Below are experts of layer 11 (counted from 0) of a mixture-of-experts language model. Rows are named router (the router's row for the expert), gate (a neuron's input weights, with its number), up (a neuron's input weights, with its number) and show model dimensions 0-191. Each number is 200 + 40 x the weight over its row's rms, rounded and kept within 0 to 999.
Before each expert's rows: "comes after" lists some tokens at least twice as common just before its tokens as in all text. This comes from a sample of Wikipedia text that the model never trained on. Tokens count by the router's weight.

# expert 11
comes after: " ", " b", "0", "3", "1", "5"
router,221,224,240,164,149,203,171,150,249,223,227,241,228,235,195,248,198,188,191,89,191,218,168,142,188,188,255,136,269,174,244,190,241,189,126,175,179,270,149,186,178,239,263,221,270,206,244,247,238,156,161,253,173,218,167,276,170,159,219,204,187,181,146,183,191,138,222,242,237,187,220,174,232,182,190,130,175,203,165,213,156,246,161,149,275,118,236,170,196,208,142,179,127,206,238,162,135,229,278,183,171,254,172,149,225,218,196,176,233,174,198,237,225,260,194,193,187,214,187,207,129,185,208,158,147,246,208,148,180,245,147,156,217,200,255,201,170,184,270,193,284,173,134,237,235,217,163,146,223,200,243,172,244,119,219,166,222,163,160,132,175,221,249,202,149,260,114,176,196,202,184,111,213,173,221,154,235,250,159,222,241,170,190,167,254,151,215,207,225,145,199,164
gate0,171,267,224,201,196,188,191,151,179,186,218,177,266,244,162,240,187,179,169,257,241,252,203,141,239,199,189,237,198,190,240,261,170,210,172,165,97,243,244,134,222,230,224,204,220,259,257,184,187,210,213,210,236,165,278,225,258,208,192,182,181,248,203,129,233,149,215,241,223,190,205,221,165,214,150,262,293,303,181,197,191,137,199,169,166,214,236,126,259,275,219,173,190,206,244,190,246,197,198,198,106,216,209,206,194,177,247,215,242,198,222,207,185,222,170,183,132,206,178,220,262,169,227,203,255,205,185,106,210,222,235,204,160,233,296,194,185,146,163,215,204,213,217,176,181,212,139,214,227,252,189,131,224,201,119,254,243,205,158,188,195,193,194,225,249,116,218,186,197,107,233,169,235,162,183,145,141,170,244,191,225,203,168,239,192,135,327,161,196,217,155,277
up0,245,164,226,182,225,252,119,171,171,228,312,196,178,253,95,213,233,194,218,146,227,202,171,139,230,166,187,180,284,229,154,195,192,245,159,254,172,190,215,199,132,183,178,185,204,163,159,134,228,228,223,197,215,227,238,188,150,155,202,207,235,255,224,225,199,296,204,168,258,269,176,157,210,177,99,194,194,243,255,191,249,117,208,227,135,120,230,150,264,163,189,205,180,142,236,220,208,256,262,176,93,153,213,179,204,242,180,239,266,229,212,173,202,152,143,253,226,238,253,239,193,294,142,148,191,184,204,247,151,193,113,222,213,183,230,222,181,192,179,193,198,210,117,225,192,162,172,188,180,198,147,195,227,213,202,226,200,188,165,228,240,174,221,208,220,153,138,183,234,216,205,242,195,172,147,130,103,221,181,222,196,185,192,221,206,183,226,184,180,236,142,178

# expert 14
comes after: " L", " the", " W", " N", " E", "L"
router,239,224,197,153,131,202,143,198,241,234,241,299,229,225,190,277,248,170,184,142,212,211,193,174,177,193,218,145,206,190,181,209,210,202,161,225,224,261,120,147,202,244,247,164,273,131,216,222,223,117,149,223,171,271,176,216,205,170,186,180,151,152,146,185,133,210,123,252,197,132,218,122,243,153,222,170,218,193,94,222,154,238,244,179,239,128,215,169,247,231,167,175,205,183,236,116,127,216,212,224,154,214,129,142,224,152,176,114,204,174,171,229,189,215,225,210,266,189,164,167,144,143,239,183,188,253,200,198,256,225,143,125,204,155,229,184,203,161,204,238,265,176,169,173,198,145,176,168,248,217,208,194,244,171,211,175,223,126,202,151,184,236,235,236,130,207,158,183,170,180,143,150,199,189,238,182,213,267,149,203,223,174,171,201,209,177,231,244,175,132,188,171
gate0,156,157,225,81,148,256,181,274,216,242,158,282,232,219,210,168,228,140,190,157,126,179,213,83,193,213,257,200,253,237,249,188,198,194,150,228,169,191,201,170,159,275,253,205,208,185,171,183,179,215,182,240,213,194,255,267,104,162,181,223,154,149,171,203,199,158,147,211,167,170,285,206,243,211,186,234,221,181,214,231,146,156,263,217,192,172,230,226,267,143,175,188,175,185,110,189,207,181,177,234,224,160,242,218,271,204,256,238,167,232,233,214,136,211,202,151,182,240,225,132,166,208,183,211,164,179,224,146,192,198,175,143,161,171,186,177,199,151,211,128,207,210,164,168,199,286,124,189,195,153,213,266,223,133,220,208,213,182,189,152,195,286,151,169,229,244,229,179,254,109,208,233,228,223,220,237,162,232,189,249,173,259,224,182,253,168,197,200,183,185,260,226
up0,217,219,186,262,174,199,222,244,163,193,222,230,238,211,264,193,221,166,186,152,200,175,203,216,182,184,194,249,215,101,263,195,156,199,154,203,167,121,210,140,241,179,277,252,231,170,143,242,180,185,182,199,158,163,215,218,178,141,118,232,171,147,220,149,199,185,151,225,184,197,283,256,178,254,232,219,259,213,206,234,160,226,208,204,164,154,146,247,161,240,217,283,207,157,115,226,250,175,217,298,179,228,152,215,166,209,199,167,178,189,199,157,219,203,236,197,164,162,318,127,160,182,144,198,217,231,222,246,187,156,161,172,190,187,157,188,208,173,153,220,145,209,173,266,285,208,170,171,159,202,180,187,311,237,176,238,217,205,213,144,209,184,225,207,250,180,242,185,193,193,254,226,207,241,179,195,66,226,245,205,153,247,171,174,262,217,157,230,134,175,269,236

# expert 18
comes after: " s", " r", " S", " sh", " w", " gr"
router,279,235,212,145,215,229,184,159,224,251,194,218,228,251,199,229,186,176,169,121,207,208,167,188,186,266,193,102,232,173,194,183,245,178,204,222,219,236,182,169,222,217,237,211,214,128,232,199,224,169,155,274,171,238,200,211,143,172,226,188,190,136,153,242,122,189,209,267,271,196,211,160,206,214,217,137,217,232,150,247,184,246,229,186,175,153,231,241,243,283,134,190,193,152,197,189,146,188,225,232,149,213,111,153,255,197,152,137,233,129,151,268,206,262,168,214,226,208,180,161,141,171,184,162,144,239,182,161,214,251,160,215,187,133,217,147,171,173,193,209,302,163,183,261,227,143,169,192,241,263,282,149,211,162,222,202,205,126,151,185,129,256,238,206,152,221,169,179,175,203,161,188,226,162,203,222,196,195,178,203,262,115,144,199,241,131,239,241,218,132,192,198
gate1,187,209,175,170,291,191,87,196,217,180,254,169,191,206,246,233,172,185,149,98,203,192,190,240,177,152,174,183,300,182,188,207,150,231,176,247,119,283,194,219,214,255,223,159,168,181,237,194,249,201,278,233,234,191,223,225,196,154,115,136,178,202,235,170,225,130,172,152,257,211,212,174,242,187,262,210,206,206,185,187,190,174,236,177,201,173,205,200,159,208,216,184,69,165,283,249,227,225,225,193,206,225,231,237,209,117,260,177,177,163,218,200,177,234,118,208,186,187,153,187,159,224,228,246,138,146,166,117,212,244,219,241,160,185,132,203,256,146,219,185,218,219,246,166,219,199,123,217,175,196,160,260,228,178,238,187,194,220,149,228,224,229,230,215,182,211,265,169,258,209,133,228,159,231,99,216,227,210,197,244,232,177,235,228,204,153,250,221,234,168,148,165
up1,171,209,194,238,247,183,231,163,235,221,207,97,186,152,158,147,235,194,241,208,192,188,221,183,154,129,178,243,248,239,176,142,261,170,174,228,193,253,129,169,217,184,277,150,206,139,97,237,206,92,202,208,134,194,187,210,217,194,221,265,241,150,100,221,220,193,243,218,191,187,194,263,264,214,247,161,197,228,194,163,147,197,177,151,231,190,152,151,210,224,294,113,173,212,167,204,241,227,215,266,277,236,177,246,171,231,203,225,231,250,207,238,196,284,204,192,195,221,232,277,180,242,180,192,179,149,222,144,190,167,230,169,141,253,196,204,220,168,235,269,188,202,205,169,207,205,235,192,135,204,213,183,204,203,262,180,125,188,208,208,252,194,210,174,211,125,179,174,198,341,205,200,138,179,205,217,231,208,205,186,248,137,252,172,193,186,193,271,237,186,190,230

# expert 22
comes after: " |", " R", " D", " ", ";", " Cal"
router,230,219,215,199,184,232,197,181,219,224,222,203,261,227,190,268,204,178,164,103,234,214,175,193,149,212,227,157,221,181,268,231,195,211,191,256,185,219,200,157,192,294,186,219,246,120,182,225,178,152,155,220,137,242,227,246,168,169,185,148,167,160,116,207,140,170,159,228,225,180,189,163,240,192,157,201,224,224,138,238,146,241,167,165,239,157,270,199,208,287,152,150,197,138,209,120,133,183,239,169,176,190,162,197,200,198,124,168,208,188,176,260,203,229,179,211,220,195,234,158,194,170,164,174,206,213,202,210,216,237,149,183,227,126,245,196,213,156,194,229,299,151,195,260,220,152,154,154,256,272,202,173,234,125,191,197,219,198,170,172,154,258,256,236,165,296,177,234,179,189,196,164,260,207,217,166,191,317,153,209,255,190,129,163,257,145,179,197,212,132,130,159
gate1,195,163,320,170,140,258,266,158,201,244,192,196,124,330,161,232,214,180,216,186,208,153,222,197,125,186,249,183,181,217,215,251,227,251,242,209,241,161,180,165,227,227,194,193,180,140,220,124,157,148,104,143,242,214,236,245,191,246,210,283,169,258,199,178,207,178,151,185,200,209,141,194,120,180,185,210,180,251,160,211,231,235,252,226,231,219,180,139,177,221,221,285,190,135,230,163,253,213,227,132,194,201,203,198,199,212,169,237,213,228,155,160,182,253,223,171,286,270,137,168,132,210,150,167,160,171,182,249,191,167,196,209,230,273,215,216,146,252,247,208,218,225,215,200,261,159,154,126,203,214,180,146,180,253,199,218,163,179,185,230,200,237,224,163,172,196,172,222,200,246,211,253,245,146,118,130,162,216,194,195,202,180,185,196,153,200,232,230,265,222,156,209
up1,200,120,201,128,265,217,198,212,221,223,177,187,200,175,254,261,217,224,164,181,141,202,250,195,230,212,197,232,218,206,147,216,202,197,159,229,177,268,203,197,207,178,228,242,241,157,216,148,126,232,276,214,195,191,239,148,154,179,189,167,255,243,162,336,175,265,200,112,218,214,180,170,267,304,252,239,158,236,255,242,191,167,219,229,184,225,239,179,145,221,219,188,154,263,140,222,186,164,227,230,185,192,204,189,155,272,230,136,122,183,175,157,193,176,235,216,205,185,178,206,284,226,217,203,228,228,221,175,160,190,157,176,204,216,204,216,215,136,176,196,176,191,157,158,171,224,262,210,194,193,270,162,192,111,213,181,249,140,132,220,190,161,258,258,168,289,165,210,218,177,138,172,151,294,171,231,220,167,123,152,262,192,186,155,169,215,192,183,217,188,277,195

# expert 16
comes after: " ", "-", "S", "C", "A", "P"
router,198,201,231,155,181,230,147,182,198,199,241,226,236,250,167,236,233,190,125,121,250,185,155,189,133,233,213,212,202,171,168,230,212,165,182,232,143,252,171,145,206,245,182,204,224,175,250,187,247,167,186,278,138,223,191,194,145,156,225,164,191,147,82,225,112,139,143,241,256,172,225,160,241,161,190,180,245,221,154,184,145,207,215,186,258,168,181,199,203,236,201,195,156,120,261,158,148,184,262,161,126,232,168,166,224,158,197,186,230,143,150,208,186,226,186,209,212,233,134,170,149,200,155,143,142,222,123,155,197,226,174,187,234,177,266,155,174,151,198,240,253,152,192,206,230,125,175,167,204,233,214,187,229,211,241,169,238,132,190,172,182,242,239,242,137,211,158,226,178,180,169,138,180,157,254,206,193,319,187,202,230,184,147,144,197,181,260,244,198,126,190,135
gate0,162,170,193,229,110,194,232,151,176,190,97,194,214,268,155,217,241,158,205,234,211,183,229,221,311,250,162,217,196,186,164,181,203,157,184,189,173,264,175,199,151,163,251,166,321,222,100,179,222,133,198,224,194,218,218,175,201,222,290,226,189,214,212,174,174,218,188,222,243,180,279,211,152,211,204,205,254,198,177,237,242,234,259,210,133,178,223,240,223,265,238,194,245,191,244,205,288,251,184,182,156,212,172,174,205,190,184,162,206,221,243,169,228,166,168,199,210,161,17,199,165,182,138,179,212,283,140,240,222,241,183,155,176,230,208,268,220,239,222,183,204,192,136,222,179,199,217,174,224,218,244,113,241,234,232,133,232,183,221,158,213,201,214,190,181,213,183,244,219,168,119,204,171,250,158,188,163,198,246,240,233,194,225,225,219,131,239,229,224,184,183,190
up0,209,213,201,183,173,195,171,237,244,211,202,187,129,168,191,164,144,171,143,208,201,236,202,182,187,182,221,206,208,208,190,253,224,203,153,158,188,278,198,219,155,209,211,187,171,164,179,197,144,231,201,113,183,250,218,234,190,179,165,139,236,141,235,144,213,194,237,198,229,220,253,226,184,127,210,316,144,256,275,175,221,206,283,155,199,225,126,225,255,168,266,143,267,187,156,239,137,205,279,222,195,265,207,267,180,317,160,196,170,265,230,149,218,243,187,149,189,238,207,217,175,155,251,233,124,200,206,221,184,203,269,166,95,158,157,282,204,139,176,176,160,219,191,189,174,189,172,203,183,187,264,259,221,186,212,236,199,146,178,217,133,97,187,125,146,210,240,183,214,174,237,179,220,184,241,211,173,181,224,175,274,208,179,210,199,175,226,167,265,176,183,229

# expert 17
comes after: ".", "'", " is", " as", " of", " with"
router,272,212,216,189,184,226,141,160,233,203,232,238,237,263,197,238,268,161,197,151,222,163,129,172,152,239,242,162,235,162,234,199,262,176,184,224,138,225,150,168,155,269,237,217,188,148,271,219,230,192,152,311,192,258,179,269,172,188,225,222,140,169,157,214,120,167,151,232,219,142,204,160,225,172,205,153,235,237,151,235,150,202,219,178,242,180,230,235,253,218,151,153,144,184,230,163,182,197,234,181,127,248,198,182,237,199,162,143,211,133,165,221,197,228,171,228,278,175,172,182,151,198,166,185,127,278,153,150,251,215,161,169,228,223,277,178,195,196,227,229,252,193,138,249,230,127,173,152,260,213,206,161,227,162,221,172,170,171,157,158,156,209,216,197,176,199,169,198,193,160,133,117,227,167,237,183,188,249,160,269,289,184,192,196,218,167,213,289,216,175,191,166
gate0,250,211,231,146,185,211,225,204,234,197,177,179,130,268,166,151,181,153,217,194,222,144,173,202,273,181,246,165,214,161,224,82,203,213,183,226,230,192,186,220,213,239,262,207,202,182,193,248,126,181,161,254,211,273,176,244,176,172,264,242,203,167,205,190,152,165,117,112,232,177,193,262,220,206,219,223,219,253,200,204,225,180,179,186,198,220,191,130,123,257,267,170,197,120,156,263,234,219,186,270,185,296,150,204,232,208,212,248,210,162,162,159,210,270,173,235,154,121,189,224,148,225,111,247,189,265,219,259,227,149,127,176,210,265,84,223,187,164,213,246,171,195,210,136,213,130,179,212,231,206,211,187,147,161,168,163,207,237,253,174,204,213,205,179,206,178,191,256,238,192,257,272,214,198,172,161,254,139,211,185,199,217,224,219,234,155,167,204,228,153,183,181
up0,176,214,209,86,214,220,192,210,156,176,250,226,176,235,184,216,236,229,266,230,236,227,164,199,310,160,195,239,187,204,149,239,205,162,129,191,173,212,223,184,227,271,210,157,209,167,238,202,195,203,213,207,338,230,223,207,286,236,140,210,202,135,179,175,245,221,171,189,192,175,220,267,258,156,149,162,219,159,129,196,201,172,137,112,177,192,169,115,176,234,246,172,235,172,110,150,194,146,205,212,187,167,173,177,157,134,188,199,160,217,265,158,185,186,190,193,143,148,178,247,226,246,139,180,239,181,205,253,247,213,171,220,195,219,215,227,193,211,202,311,179,248,238,245,226,116,171,200,230,130,144,223,253,114,174,161,194,288,193,156,206,200,189,215,245,209,207,179,182,172,253,299,213,228,210,206,203,217,189,202,169,204,230,247,181,232,205,236,151,232,207,209

# expert 19
comes after: " B", " M", " K", " the", ",", " F"
router,244,278,235,156,147,228,151,145,218,254,230,191,212,254,214,280,237,189,161,117,217,211,179,189,191,224,210,168,216,172,240,208,212,173,148,188,182,231,234,160,221,228,226,239,221,156,242,203,211,180,169,195,161,197,115,213,168,153,203,173,167,137,125,233,153,172,168,259,243,198,194,166,240,168,197,179,202,166,166,243,167,207,189,171,222,164,208,188,217,236,190,160,163,142,185,125,138,228,241,177,158,236,147,144,245,179,124,138,207,173,180,242,197,253,191,245,227,179,163,127,134,152,176,186,193,282,188,154,209,213,189,139,244,218,248,153,212,160,245,216,280,105,167,203,223,99,155,186,264,210,208,129,221,221,220,148,210,160,157,150,151,234,231,198,112,260,146,207,150,175,161,107,202,190,230,165,161,226,218,199,243,166,187,182,245,187,277,258,232,174,155,163
gate0,195,236,221,192,156,212,168,228,216,180,171,224,223,219,171,224,200,242,248,208,97,282,169,243,202,229,196,193,133,253,229,211,237,233,295,284,192,264,194,159,194,270,143,232,175,203,86,209,142,188,146,173,220,217,261,251,217,225,162,137,187,193,198,181,95,195,157,210,227,216,109,167,209,232,177,225,140,188,167,231,210,159,184,175,260,141,194,180,269,230,221,215,224,201,182,206,207,194,195,181,148,113,195,224,145,184,129,192,154,208,241,172,232,195,187,249,234,214,143,226,187,166,223,205,205,265,220,206,235,223,164,184,134,239,234,177,191,198,196,125,239,197,243,166,125,202,265,171,195,227,192,233,176,220,122,245,204,239,195,244,226,234,289,156,118,286,254,236,205,145,135,235,180,220,196,139,149,212,197,226,225,168,199,169,134,215,223,172,226,143,207,159
up0,211,216,203,227,291,187,190,196,261,181,152,265,214,250,137,245,224,199,192,161,224,273,236,189,225,162,247,281,133,148,230,222,148,259,231,228,252,228,199,232,255,209,246,126,226,176,208,183,167,173,223,197,215,149,182,231,219,166,198,179,241,279,127,185,213,215,262,170,253,162,204,183,217,213,186,241,203,209,256,229,249,289,172,229,185,247,189,204,214,203,190,109,149,187,199,202,181,253,301,204,205,165,210,183,238,182,239,135,210,236,208,204,213,228,200,249,218,209,193,246,166,124,229,228,186,258,176,222,79,194,186,183,174,241,161,186,183,217,236,177,185,159,202,215,246,217,147,173,185,222,93,247,238,157,183,260,203,199,119,223,234,196,211,204,214,197,191,97,141,167,189,227,199,115,161,163,159,199,257,151,277,156,203,181,209,222,200,148,164,176,161,104

# expert 7
comes after: " the", " a", " and", "-", " \"", " ex"
router,219,202,198,224,169,263,156,177,235,233,245,201,212,225,195,235,252,173,184,145,246,160,170,135,168,233,282,194,255,170,206,252,190,194,174,261,179,237,205,124,126,212,252,214,224,194,257,267,226,153,159,283,183,207,189,277,154,166,216,211,162,182,162,252,140,156,180,228,234,198,244,149,218,202,227,179,211,224,160,223,209,209,224,147,222,178,200,188,288,254,162,161,180,160,284,161,168,256,214,198,143,228,175,190,231,188,204,195,213,144,187,245,183,245,193,196,227,181,194,182,171,162,243,157,168,221,174,178,226,206,162,154,258,186,215,183,237,182,236,245,309,163,166,240,236,147,197,172,299,242,289,206,205,168,197,160,238,228,158,183,115,227,210,254,145,261,169,237,150,168,159,153,219,144,186,150,217,312,168,261,221,153,188,169,236,112,247,229,197,173,159,174
gate1,200,230,192,188,252,225,222,232,227,156,159,163,254,208,119,250,261,189,227,198,197,216,304,220,263,195,207,172,302,163,220,217,207,256,149,222,120,237,174,188,223,262,185,151,183,153,195,182,154,198,208,297,205,127,233,173,261,253,128,256,159,292,220,222,189,217,203,236,130,229,216,208,196,266,223,170,154,185,184,218,214,106,223,165,187,249,154,215,166,195,185,134,177,299,202,271,191,179,153,207,210,161,157,240,214,181,172,187,219,234,212,260,204,256,180,221,189,175,278,236,158,211,238,187,250,175,161,219,213,198,177,159,226,173,250,160,280,189,206,204,207,201,144,245,246,223,156,210,318,199,164,176,206,160,136,219,251,261,180,142,223,153,186,200,201,165,184,213,232,196,252,143,206,187,280,230,193,239,156,147,227,224,152,160,233,195,214,172,214,213,153,228
up1,203,233,223,178,210,285,278,209,209,183,188,220,246,240,279,262,117,253,246,184,207,208,198,162,179,316,205,205,196,183,125,141,182,197,169,235,197,246,189,244,156,160,266,187,117,146,255,204,119,212,230,232,175,139,216,215,154,226,127,223,133,214,196,214,192,163,280,178,211,181,216,235,228,161,247,138,246,144,228,241,186,177,179,265,161,199,139,239,111,187,181,154,188,215,194,278,211,148,217,175,179,239,220,206,247,200,211,195,291,157,173,145,210,269,174,205,211,164,183,237,177,176,278,208,218,211,234,196,197,192,207,185,203,116,187,237,257,207,266,238,180,222,186,221,250,256,165,233,248,209,169,197,202,166,233,215,164,230,202,206,277,175,145,190,139,176,135,240,144,200,247,145,162,190,284,235,204,221,191,201,226,217,157,135,173,194,170,193,238,248,261,197

# expert 6
comes after: "\n", "ed", " of", "ated", ")", "ate"
router,213,231,182,215,196,242,173,204,202,232,260,232,208,243,152,228,209,198,154,184,230,216,177,141,184,273,224,165,220,163,206,185,239,147,171,213,152,238,180,178,221,274,215,245,274,165,231,206,202,179,123,204,207,286,182,239,149,145,183,204,159,141,128,230,127,203,157,246,252,164,192,195,276,152,162,191,232,216,185,221,158,191,171,155,209,196,213,239,207,232,160,184,151,158,264,110,174,236,250,202,198,220,186,147,219,207,186,151,223,132,194,264,182,223,177,235,254,185,154,161,162,150,216,175,189,218,135,181,194,265,155,153,196,144,235,153,224,171,244,230,226,183,203,214,222,158,155,140,266,185,282,217,240,161,227,186,242,177,178,99,142,221,269,257,158,252,158,242,142,167,173,165,219,162,233,176,170,263,175,303,290,150,184,159,227,169,223,220,212,132,170,147
gate1,214,239,238,175,213,133,157,257,170,211,179,245,209,172,217,183,180,137,225,216,205,195,157,178,231,217,236,154,234,156,294,208,165,181,142,162,183,216,196,157,178,252,156,206,255,187,203,165,208,234,176,190,235,220,196,238,199,179,208,177,218,202,197,289,169,176,197,221,292,222,243,190,177,210,160,238,164,251,221,138,261,200,137,209,272,177,206,108,179,206,231,194,257,144,292,248,209,191,222,206,167,241,181,161,224,231,169,197,162,245,212,263,175,228,174,191,290,223,207,253,201,241,168,126,110,185,159,189,213,208,187,240,183,200,242,175,153,247,180,252,205,235,135,271,201,274,174,211,204,175,293,199,227,172,104,215,174,203,103,221,133,147,176,191,164,124,184,152,239,183,122,179,231,129,169,199,223,245,211,230,201,178,225,214,179,245,204,207,224,175,134,316
up1,193,174,200,107,195,202,207,264,188,215,224,214,132,232,177,161,134,147,267,221,156,170,135,238,207,211,176,199,316,173,197,285,148,165,180,156,204,259,183,230,207,165,187,232,261,237,204,229,232,187,209,247,187,208,204,205,212,197,207,287,204,200,197,277,194,210,199,193,141,221,241,152,238,244,194,170,226,205,196,187,196,206,202,153,185,258,142,211,262,228,158,165,205,306,162,139,193,167,104,183,194,147,204,212,197,241,240,176,221,172,229,248,233,125,206,269,242,245,46,267,156,235,184,249,190,164,184,199,231,228,191,183,218,156,154,180,279,208,202,165,171,203,141,158,201,218,255,152,219,194,243,224,178,248,183,204,186,179,178,286,203,183,167,196,169,225,234,220,228,207,177,201,199,248,153,181,266,233,266,224,210,155,194,173,258,151,261,238,250,139,164,151

# expert 0
comes after: "\n", "-", "==", "|", " Loc", " D"
router,219,231,225,189,188,226,177,152,249,233,237,239,245,200,160,237,257,175,212,105,226,178,176,199,173,212,218,184,236,160,228,198,250,211,197,263,173,214,183,179,135,236,234,190,247,176,235,260,220,172,168,205,187,256,213,265,189,111,227,194,160,211,167,241,170,137,132,225,269,177,212,234,192,212,201,188,236,206,165,183,159,258,246,219,207,92,256,221,218,203,195,144,195,172,229,152,124,221,241,124,166,268,156,147,290,171,213,174,247,170,139,197,221,203,156,199,206,185,187,210,171,166,221,165,171,206,178,162,214,246,168,177,229,159,209,144,211,133,235,245,289,177,209,290,201,179,142,171,224,182,254,199,226,166,262,181,211,117,187,183,194,213,240,198,167,237,179,277,157,140,175,151,262,200,180,145,144,250,168,253,279,172,126,149,227,180,202,268,248,108,212,211
gate1,196,233,147,261,193,212,235,208,155,243,224,184,199,137,215,247,250,249,195,244,224,182,219,189,194,229,217,257,186,175,230,203,143,196,154,194,194,226,210,146,222,214,151,138,199,246,209,265,173,232,134,214,230,169,232,215,198,206,243,65,250,198,200,143,241,251,157,203,200,203,235,198,233,235,240,151,177,201,199,161,175,109,232,258,219,196,119,124,195,247,215,189,167,138,185,223,196,242,191,174,216,200,140,178,215,180,147,238,195,181,152,220,149,192,300,195,148,123,95,203,198,194,180,145,179,220,160,121,196,146,234,256,159,183,249,156,240,229,172,207,196,221,222,247,166,156,179,288,210,219,244,174,185,251,188,204,265,175,260,221,268,231,231,224,256,249,207,203,174,167,188,210,153,160,172,178,206,246,114,254,201,120,238,217,291,301,191,192,185,190,203,190
up1,231,270,249,197,248,213,171,183,242,199,143,162,192,186,213,195,175,232,223,181,154,180,209,242,204,253,193,175,206,270,197,190,229,147,213,215,201,213,229,219,238,184,162,161,186,151,170,200,228,262,130,168,187,135,183,241,175,198,215,193,230,202,270,183,186,206,188,268,192,182,256,212,171,210,165,174,232,172,158,228,164,190,199,239,200,204,168,268,109,158,181,172,185,179,97,203,169,129,146,130,247,186,127,242,182,190,193,204,150,173,166,176,204,173,196,224,182,322,159,268,186,174,226,138,221,273,269,176,243,287,163,208,210,127,188,211,169,229,183,218,162,144,161,211,216,209,181,207,225,170,165,158,298,248,243,270,262,150,176,187,149,277,147,205,174,279,188,207,265,212,216,218,249,217,230,207,209,259,245,101,144,199,187,190,176,133,182,278,229,176,244,259

# expert 5
comes after: "\n", ".", ")", "==", " |", " ="
router,228,217,222,140,200,236,156,159,284,283,276,230,222,243,176,234,205,176,163,193,205,209,155,168,163,210,260,180,207,184,225,177,260,175,187,210,152,248,156,151,146,278,257,228,215,164,223,225,251,165,125,212,153,244,163,187,147,167,178,196,167,160,156,231,164,171,170,237,190,146,197,179,240,171,145,125,235,200,173,264,191,241,198,178,270,198,218,214,235,203,156,165,194,167,233,135,178,258,249,211,172,213,182,165,197,185,193,147,210,136,157,217,205,235,188,209,238,198,138,156,181,175,175,150,169,204,141,194,198,248,170,173,230,197,267,158,227,168,249,211,278,171,186,245,222,129,170,123,232,228,234,194,209,205,210,124,253,120,195,173,131,276,209,241,182,227,169,217,135,160,167,147,234,176,190,188,181,287,189,282,296,144,197,172,266,169,225,204,234,113,163,177
gate1,202,274,208,253,142,214,152,246,211,219,249,221,215,166,192,140,204,234,197,140,224,146,189,185,190,174,162,219,217,241,228,182,153,243,231,151,191,191,256,124,205,266,227,209,172,166,195,156,248,174,181,213,155,198,172,198,186,291,197,191,235,252,165,207,214,189,205,212,203,344,256,165,204,190,220,142,130,165,143,259,235,275,242,334,254,238,205,217,196,203,210,180,262,144,255,223,235,180,232,210,206,130,230,185,198,143,213,165,242,221,174,199,222,109,185,187,168,169,192,243,232,214,199,263,149,194,137,167,242,216,193,207,102,224,211,165,158,206,180,169,194,230,197,172,230,251,170,167,199,225,233,220,161,262,156,143,175,283,147,238,196,214,227,274,222,126,227,189,234,172,198,190,267,160,192,234,238,188,150,218,157,253,200,189,125,243,228,166,167,197,127,194
up1,206,212,328,200,210,179,200,284,163,139,142,229,189,222,229,225,213,140,160,197,192,159,233,165,220,150,145,211,173,178,225,200,268,198,265,232,224,247,268,187,263,170,242,223,186,138,217,201,149,194,179,204,242,204,135,205,203,279,198,208,208,199,183,290,257,214,214,252,197,214,136,183,207,119,153,200,165,205,168,296,164,168,214,248,217,141,146,290,153,196,191,179,204,234,221,240,174,222,198,211,219,224,190,143,267,246,239,230,192,166,252,175,225,184,223,92,170,161,202,228,179,140,192,208,229,185,125,198,225,190,220,142,238,160,139,149,209,141,208,192,176,150,199,206,162,174,240,181,159,237,238,225,188,260,206,229,148,251,195,237,241,120,193,237,174,229,252,143,190,168,270,173,203,235,247,138,255,177,177,195,267,135,205,206,159,205,170,203,128,185,127,187

# expert 8
comes after: "1", "9", "u", "2", " Gu", "z"
router,250,181,227,216,143,265,180,176,231,244,269,205,252,256,181,219,216,156,179,140,216,201,213,170,143,187,237,208,211,187,234,217,243,189,161,218,197,271,150,149,215,291,225,239,254,199,255,184,207,183,198,243,166,266,158,260,178,164,209,208,224,114,122,215,166,155,161,220,228,106,218,158,220,179,178,186,262,211,187,235,178,261,248,193,302,163,196,164,236,247,184,192,146,166,204,183,199,202,256,147,176,188,160,161,219,202,156,129,242,210,147,253,200,251,198,173,238,160,190,152,165,160,172,183,176,218,170,179,259,198,212,146,202,194,238,216,246,158,193,228,270,158,148,253,234,146,151,175,229,221,192,171,216,217,206,168,222,141,178,129,108,295,274,233,156,262,199,199,159,187,186,158,230,150,248,168,207,209,190,221,232,98,169,168,210,187,231,268,260,141,159,178
gate0,185,220,220,176,227,183,235,186,127,152,141,151,297,179,223,195,187,114,135,212,199,181,179,195,204,185,251,197,227,113,197,179,223,179,185,194,200,176,190,165,250,253,239,205,149,197,178,260,233,202,184,169,265,171,259,196,192,159,141,147,173,189,198,140,157,170,217,270,209,227,228,101,221,256,204,171,198,185,209,293,138,197,202,210,197,177,261,241,306,254,235,145,226,177,154,183,120,239,206,199,247,213,176,156,167,248,157,180,199,174,240,184,246,300,242,206,229,238,199,292,210,232,171,187,241,226,192,238,168,236,189,153,237,173,201,229,142,197,204,250,203,164,267,228,198,172,202,169,235,231,188,194,174,213,116,202,164,216,180,178,182,207,205,163,184,173,266,178,221,213,153,238,165,262,303,193,204,240,202,178,281,160,120,244,159,252,236,264,151,172,252,156
up0,247,248,160,219,254,178,211,255,167,214,164,214,151,144,211,209,181,189,157,169,170,262,180,232,250,144,187,287,276,188,128,174,183,174,184,250,131,218,206,179,181,115,250,167,198,186,146,209,241,283,250,207,220,219,233,192,162,185,134,269,143,203,186,160,214,240,235,190,277,256,200,185,214,150,185,218,153,236,220,232,190,254,217,212,234,260,195,237,292,165,210,51,244,145,206,166,192,214,182,238,163,272,203,219,182,167,214,288,150,152,322,202,185,167,129,202,207,168,183,175,185,175,174,233,171,213,193,184,209,223,252,212,210,308,238,218,195,164,232,249,200,205,258,181,168,227,201,193,177,235,225,159,215,205,206,311,203,120,228,174,199,194,213,200,217,188,204,222,150,213,234,182,183,165,224,163,241,175,189,190,234,113,197,206,198,156,174,269,198,201,205,184